config.toml
num_hidden_layers = 8
hidden_size = 224
n_experts = 80
experts_per_token = 6
d_expert = 96
d_shared_expert = 0
hidden_act = "squared_relu"
moe_layers = [1, 2, 3, 4, 5, 6, 7]
router_score = "sigmoid"
normalize_top_k = true
routed_scale = 1.0
balance_loss = 0.0022
balance_bias = true
init_std_router = 0.0353
lr_router = 0.000265
vocab_size = 10401
norm = "layernorm"
norm_eps = 1e-06
tie_word_embeddings = "early"
optimizer = "muon_variant"
learning_rate = 0.00903
beta1 = 0.93
batch_tokens = [32768, 65536, 98304]
max_seq_len = 1024
train_tokens = 419800000
max_steps = 6469
dataset = "wikipedia_en"
Below are experts of layer 4 (counted from 0) of a mixture-of-experts language model. Rows are named up (a neuron's input weights, with its number), down (a neuron's output weights, with its number) and show model dimensions 0-223. Each number is 128 + 24 x the weight over its row's rms, rounded and kept within 0 to 255. Numbers have three digits each.
Before each expert's rows: a language model's description of what the expert responds to. This comes from a sample of Wikipedia text that the model never trained on.

# expert 27
What it handles: Commas, periods and closing quote or bracket punctuation ending a clause or sentence, often right after a year or number, like 2010, and ".
up0:088154090078110135118125139139185133115109112134113165132108148160144132136128172138109131112083154137105138115119110130108131107086098057125117140105151127155141146146127103150096109104116087140119121108091103128143123148109108088097118108117158099145123128113150141110068170155139162117159146149171141130098152102151116121183116161116146108147118091115143130121124151118127161140144153155154116138144121101169115115097078130143108146128157118118102126147111148137159135144095129134117139129145106170136131138218109124087134113106145101151172079137157128114136152131094098103105179092153118126136134140097148112115085148139138127161162117170155138153132120158124129106093
down0:152169112153107107123184140136080148108133166155101137128102101137131142151114117129141129119148143119128128116091100157123112163089151133122128175155104112080154158123165150153124181118137127097119127121113136102076146155147126157098128137136150109074135102090121076120147137102111117081123111179122144163068140109102153157121153161158114097068131149117107125080072102110153146104106128141123124154118176115121130140069165113143121131144152149136113162116141155110085124144088143155125111148145108117071116144116137158159153137123112155142143121131133131093141155130118123095133126129149125119105139104123118135159107163141115179111146122120092170162116130116133122124141
up1:110127134112160117136091134088141163136086151132098166094108122179165144121146111115116122155140164168141113145088130126126100103134171121168127143133171129181114130128083134133074141101128132099150168132070123158111079148088120073135161153142112147102121110117110081144119143127113100119150118142126121105128175104133141151143120100106157134123114119162144104156100122163068164150082158124173126153101145114110091147147111144112126088108119109109147126117130155125104107158148122156158064112164118141129147114104101130116140136141115138131112167156110111125114118136153145120133149123108167152105118139082167140127138133103126094134150142153126135123152174097099096115150
down1:143122119103155129122127106103135127134128123161147124131137137138075096113131153086089121105145132115090122121101121138101147168155179091127132094140110156153112141107151124100141085129146089103108141128169153131149124096145121154155159124152099137105116145147136110091093114147095127120143109111103157125155120096095183135140106109137147180111097163124122115079114135126133131111127124121121157134125134077113140160155081150129123114141148071120191128147165159160170111083123129127141097128170185132141136085128165136174154145103085140104137098128136087120110181099150165132127127131144122146126096137165100106167095141098162147119143135130137094111116116128177139126133
up2:126124109144148140123116114138119140152095100149132133149151118118127118161109099122114176085109134136120115123096160123163125155127051152156105129112158143121106113167103098096090108166096140110138132133152103096085126159135124138114117136129122123100145185150120139126117137140102113126120164121141136155119173154164161147100103105112171123136131072133124147129093128157132115112113138127134132147119129108144191133126123140110138128095135126126124152147139175145092100140101085122133121157133079145101118143151104104143118131126125142154116112160115120152141061144127096138151131131134143165123111168103179154059157162112107143143121079159124117142197098082170148141092
down2:143134127111144105137163120100141125141135116141122117136168127093150147148177098106107192085197132133142146112130122171165114129124147136121129105148099154101107145086130111137126123140111131135128128108109158074170112102185111087137115134121173101157136135106142120148103128135113085080137133178102110106116147113121092151107097157126174135143122144123117137147111121115094114157104110160158131123112149141113159108137108158177124117141149068129131105120175119178168098143113148154137111111124095108094154133158126123140105116109135137138119160137141137186117125146160100122083121093125136115124171173145145100078132096152093110128085117128146131115128093144090110130112
up3:122110124136113111154109115137100099109101091149133115115101115132161153148097124136132121140137170139125152152105138164131095107162138184128164155125168130137147078171130120178116117114117131139100099106111175112144125082107101121127124144113153122128134132173110159120128157133158138099148100080128137117145179157113150087093105090119123101137157122136098156130140137142102102119101109108160123160121116153134135136131116098159124097099165134116102094138108101137091121160157142100178173097110125150122146104125076123099081145135135101088151165129098080134166129138127182095140166178133162121141096150150139146108125139099133102116092115153170120138154147138115112167126
down3:146174081144157145112138101161106155116094113176139092127198144096149118105124127141116135157138135149152119141134102099122133090145094163145158092152143135136153106123113157143124151151111100140147152115111092154170124129125081170148159104126159123131160091091103118092097124112132125110107140103148119089149113127117112112119127112133154124142123120144166111115092136159145121113160127114115170120144128125138120131098101140092160111106162139212099134118131152069122112177137139122133100138149155129119154132148128158145144100127134132122137092118113155100143137078117120137111123138165117138167144077138121127115130052173148136089095108122149076153105142121097119123126
up4:174146147120122140148144115110151109149114082173119130132101090108145119088112155102095156112144107118115162074136098107106195149092119123137146104135120159122177109135146152104133094103143131119155085118108141128147133118097148151095145122132128129159130181097139115153114128114147180124083096083111172121072175117117141081160126112145132104134125144142113134114156131128112101157116108119119115121166100139116133129139133120116122150114118122101160156148111080087141162092123115131125123175131133162119160184135134124112101122125141144145114142140112094109110167116140129154088145193181111111143121156137130113123112113152151154132108131117131129110107130187097167113084
down4:137171156092115105125118133127106111081163122100082151152155125080163163124078144105079080169100167151163113154098151105128105161129143135130154132129145103173144148160137173106129127112102107172140125130099106105127133139109133112113143161151119130150105127134063132089139099070133106153124156082115110139086132139137128128125116152115161097132107158118118114128136159115145155103186133112141173122131119143161164113124095115119121132140117097159116188140093113139117133108060147122128158104145134113162142116133107169135093149176127145114120099124113110121103126103144150133140132139173121121113128122147115152127097137119121148171126130137116130145151144099098167086118
up5:134101094157195111122152142128149123139142121148125133160192153139100123164063124096124143161155093127124117082130123122136106101113070109123094116144118121130187148103150144127091121146173119154192133134145110125120148149129180121114148135137133128131097138135101115154131107093141130120102138136159142117163093110103105119121082165109106148097130120179142127128125126070103155116123093122145143191099114165168125099143115127102110134097162126166113134127127114147120111096150163133126118125119139153133123185100115116098124121150141191122100140110153145110125137098082144119140149118118128115137165112139142090101149109098109103121146126173083136119109127112148111118143
down5:081107146132111128128122104151115149227080127141125119084082140152171116126164143144121103131132151131152119129110128115148141144126145159122169153090118107128150124133153159113118094181124150113127139130172158125121122140139105179127111126138112112167161100102125153159116126113119164125113103108137116131167117122103114141144167121103102122108147107127141119143150158113111127146130198149132138107150158102150149141114137147097123171158135171131145160092058163123102104089113121149115125160095145107162153145067108126150087124078114103136170132126133142108091100115126103142127111144133125126137101112115086131147091144092112120123117097144144120115081138105137130097136
up6:106126120138149124152091113151118120128117102149105092072144126097122120114138115141169129156140175102127140123119165114122060097159140103166109141192114145144138080143103132097099120135113122154114159121147124111149111149087109080110152165144124116129131120178105129174111101106117124132134181131102125117132120159139130164117106123113152181128120135098120135106128142129118132155086183107185153147165116131091139156123106118139093128065086119102105127120138124115159146108109125082125161120128117104137131108130108125154117132117115131165123117163140133158141137099137116112102114124121146127184167126122175126152112095102145137133144077166170180115169128124155151128132
down6:134127164156120103144154108102153112150124139155138121114153120130138129129129135121147109134126144079163133151137118103075119175150168126135123126158111122140188144123122131099124114141069141116120105142126101125155118102121113127156131189111150106143153092177100129096121138096133136136161144113115117064099111075156175087108118096124165151137125135096113086115117140134104161132140135120138109152173122122129111154146147109120117095096138102111125127112106178100174140171116119142132142116115141096165142094133116128099119106147179163127116158110161084169109129081108102150158081098124141134110159162151175124160103112119129109154114086104116101109146147154162120114147
up7:157144090148129126141105127142138134158144128159140104088149134166161095135152166133104140133090105200144089125125112158099037107147142110097152115123081161184118108087132143101106132109180134123134125145087119108133096099105116152106105187056125143140132128122159142118151133105142104112125120130078127182082136132125139128122097153162122164132085133137090125143129103134119125124098102118150120151160132121131097128133119111096113143161090075122150128111142155172137139123114137114167121165132130123149155151123109169136136128123118093180117125127131130140119112139157115106081153154080144109134121142137149133150149135105165115118135136155125094154134130129132116112126
down7:076114125148164108144117156112159175140169156136141154147106112105121144168173191137129085174132159127133122099132135163162159091124101107137145136146146144140083133141104111119132126113161088131138132159124106153123172123126152153136129142108129131143127099138141108119091106196141147142128152127096103134115108144139134107106132123112156146129120132124123176136113113140128134070121082158142096086105132091103162127132101132150126161123130131131090133101106145152111127140119105087072084147137060116135098134122137144120124081120126117128098106091148144143123089127101132130153132160147134152117068133152145197124123158149122142096147130091125112164088132155134100118113
up8:119165145152120100123140122148160145144164084126144154123138119160163125101122115129137103157162107107152092121127060115131075118129114122199116130111117114086126099135128156127078152116137119156169095140125120115106090133170104112133102140121162127118125136115108169135139152132139132156165158124091141153115154130101127105140130129152161091148147124131116135153129135145128107142189155132111097151151122145127071126121110089137129129120139110161113115136115129188144111137120133144145154083114116084103082114136144108127138132092146163159141138056115099163116156143124117155156098109132117108187099064128142126143156103103153122123130073144111154147149145117092118141108
down8:140110105105124111120109122179119085121095114154114124137176104139145089130163124127128144130126098118139144167137099106145179129124109105139137117165135109149147116116147159147128113125127118171128107126102107108132148120111083146112105093144144112121124154129061084110133118173122110141123152135185131118147124117123115145151151149110147114148098123188113150081124119134128143116084112113131122155145117153146097132129173056111166104130170157134111148138115093168075132110075109093090122120098125122116126155132155108164173114151152100142101104102130149122122149152117123131148183139133108120160146119128128137086188091180152155140138128151184120111121136133142108109128
up9:154131055101125139096135151133189128126101106149165140135134180117125117125113126153118124100118159099135116170105105126147154113137079128109136148115105107159103129156129086114084127139110101142101093076123080123181109155128138081162137153128119131127119144091147077103147113115093164100143132146145131157112157130118134165117126140109148110136156149139128124133122139106145138126132153124147129125123092081127074120174143127129102121152125146074113133149168166125108155122110133108154139160107134108139158154089136146104108144142136115105145113161127094114151111151121163165088154156167139113085120144113092151180142147139109135107108148147124099152137194148122129088124
down9:133082099127146131167128097140110122114141147097127148149162166116125109089109142114121124121118106151162164130154083132127110133094119136100099121132117128101175136108121138142140118144144137134186152113135131134087108120121147116094123129158177152165100116145143149096121139088083114120125106157135084135152118162075127125099153147100139101109088121140109119143136112130136095116113120141138134151118108116095066132127143080126128107119169169161143161134140153120099126150160137139123158119159077120146172163116149134166150136096108143098176103152090089179113150099161132130123129124152113147174111146125136158145165111150148121164070144081128158122103106136105122075129
up10:137120094149150114094128135116078133125156061136158112080145171139108120118116128153119137138112134168120159142131112135134105104153074134106122133087126141117110115127119140117096100070153124106111069127114107099140123109157132073157118152120108161112153145112122094142148158135119129118184139129162138159091143156132149112112166159104122179119145153136135097185123158189114122165142132150106142112139152114095110134122136150113124076137161080116094167172099127115137150118112132113124152127155138146136114109109140116108106127163101115130141132094139119186135144082153121149100126111164103149100123145162107161148099093140168118187136145108137118132117134138116118106122
down10:162146134117068138139142129106153102133164118111097113148138105132108141160128145110153120148129101144109138115101124116129141119132154145201137126108149145112132113130127132103148140129080133152076134126130091157189124128122103115159150089115111132138167107085098116158142138157127127106114134139152197143147124122128154095091127149190117099140105108112165112090140115079169139112107143110153092121136143147171121152144101075108105144157123110127146164088126120150135083155136129142121145116121154117112158106155135102081139139158146143100110119099141166140090141122113118150104119128080152122130148099143141117156137141132161161114104109108153100110095092115121093204141
up11:127097152160138178149108093118161098180179130098116116126147136126118137125168147140102194149118112107135170104129138135118117116130128114144117106149128104139132098148159104150113111109133159103104134146123117134158145091124153158138124117146138118145165147136098097141093131138123119109109105127131137155117160147164144119149099189153118113134119120165147131145147106110141125098151113065114128143162150108100152155137102195142113129101137139104138125107111120155117120129094085136117138145132177110127131147113139070117129134109102127127143126082169114099053124085102138140103099077146134110123113110123127107148090130126188145117187127114098144117121153141065134095109
down11:146172169105120148129094126104145153106165139122155111180069154123161122152095121115158136152122129131160112127098149141102158127141141148127173118138148095114128107121106172102154147116161110153178100150128103134126101183116064129071137139090122121083123115114140114126098158117118121103180137146118105161130143145112137138162159103134085105131104121136105126160066131098133118141101136131134136161092114100159115106101134108120112058117128141153147111109142105121157193109187124120130106158107131119107145135123097138137151171114143125158129098119162135139123104129129109097134136150139155149164136140113134123086142142090134132107144130124098127109166119137112141096082
up12:148160106116114162133118088095078105154159139095156123117094088097154142146129125130136118154137166112126116133098123117150112087128143145163128130124130130116146181122168141078153088104123106125108149171141139130085127153132136130148158104108159114149143138082108188128130148126145138152112124130117148106125129183119177169130082112137087125117153128137144136091118134101164106152095123106145144141172137113134141127139150126121073084124136148047150159103125119122125105130153129165137135121135127130086167174104112143157097108173133142094136135156119149164142132080119138145166127127137099139168092118116105109116156121143136100133114114147096088150102077142137143121116
down12:131117152159113129105155123072133116166124170130100162121103140168111151141130123126134087101125126128116100151091137116110165105106176116143103116149066171135153128116100148136105120163122183113134120129101099130160127134104095146166149130124149137122154114131140128146149121089127150102109066105105164155134126144100141103161124142157135134152104145135126139110099103121128146127111156097152135158120136085164127127132150079140122105133130102113124094149155137130131137118060103123144193114142145139090116156172066145130159153131122084133133152090093117151160126140144095134130077115152077120101160113125106131173144166158142099118133147126130091116108177122140119132125
up13:140161110140151149161154142139143117113122139129166142136157120091090127123109133112150125141131095156079115123095159135113077167121119154123078100146125119158120112116071095115130141151144136088195089147137102111136110089124153125133107133151112115127121103075123136158127135106140170179140186143159144148104113107156123164161117086123175149098099154119124103119125112113133103111119126104131185142093083094087128111181124104133096177166117117130146133130151116119137147132136166137105195131145126102116138109105137136121134109127115153143141139135172126163094125095110099116132129104119109118143168097154129132131121141136157114141121113096153120155089099103163088130131
down13:134131181113146153149122140150054135157125141143112162144150147147126109131159151180133161138165108108155147080103161128141127127128127099141142150156067139136128117121152107130116143144130142129112157168154163142089119169177128129149101114119147114100105129147146172142165152121150090142120135081129106153113126148113133102153075179119116117170142127165088073118122120116129117128091090129144104106137121088134121095086158099128114086138102141115107164106134125171144135106137124139135121135136116143133087071145127091095122120102130126108151124152144130110169114165149152128118164132109141124072158119153125145117116118095120156081150095121115100131112137127120080115099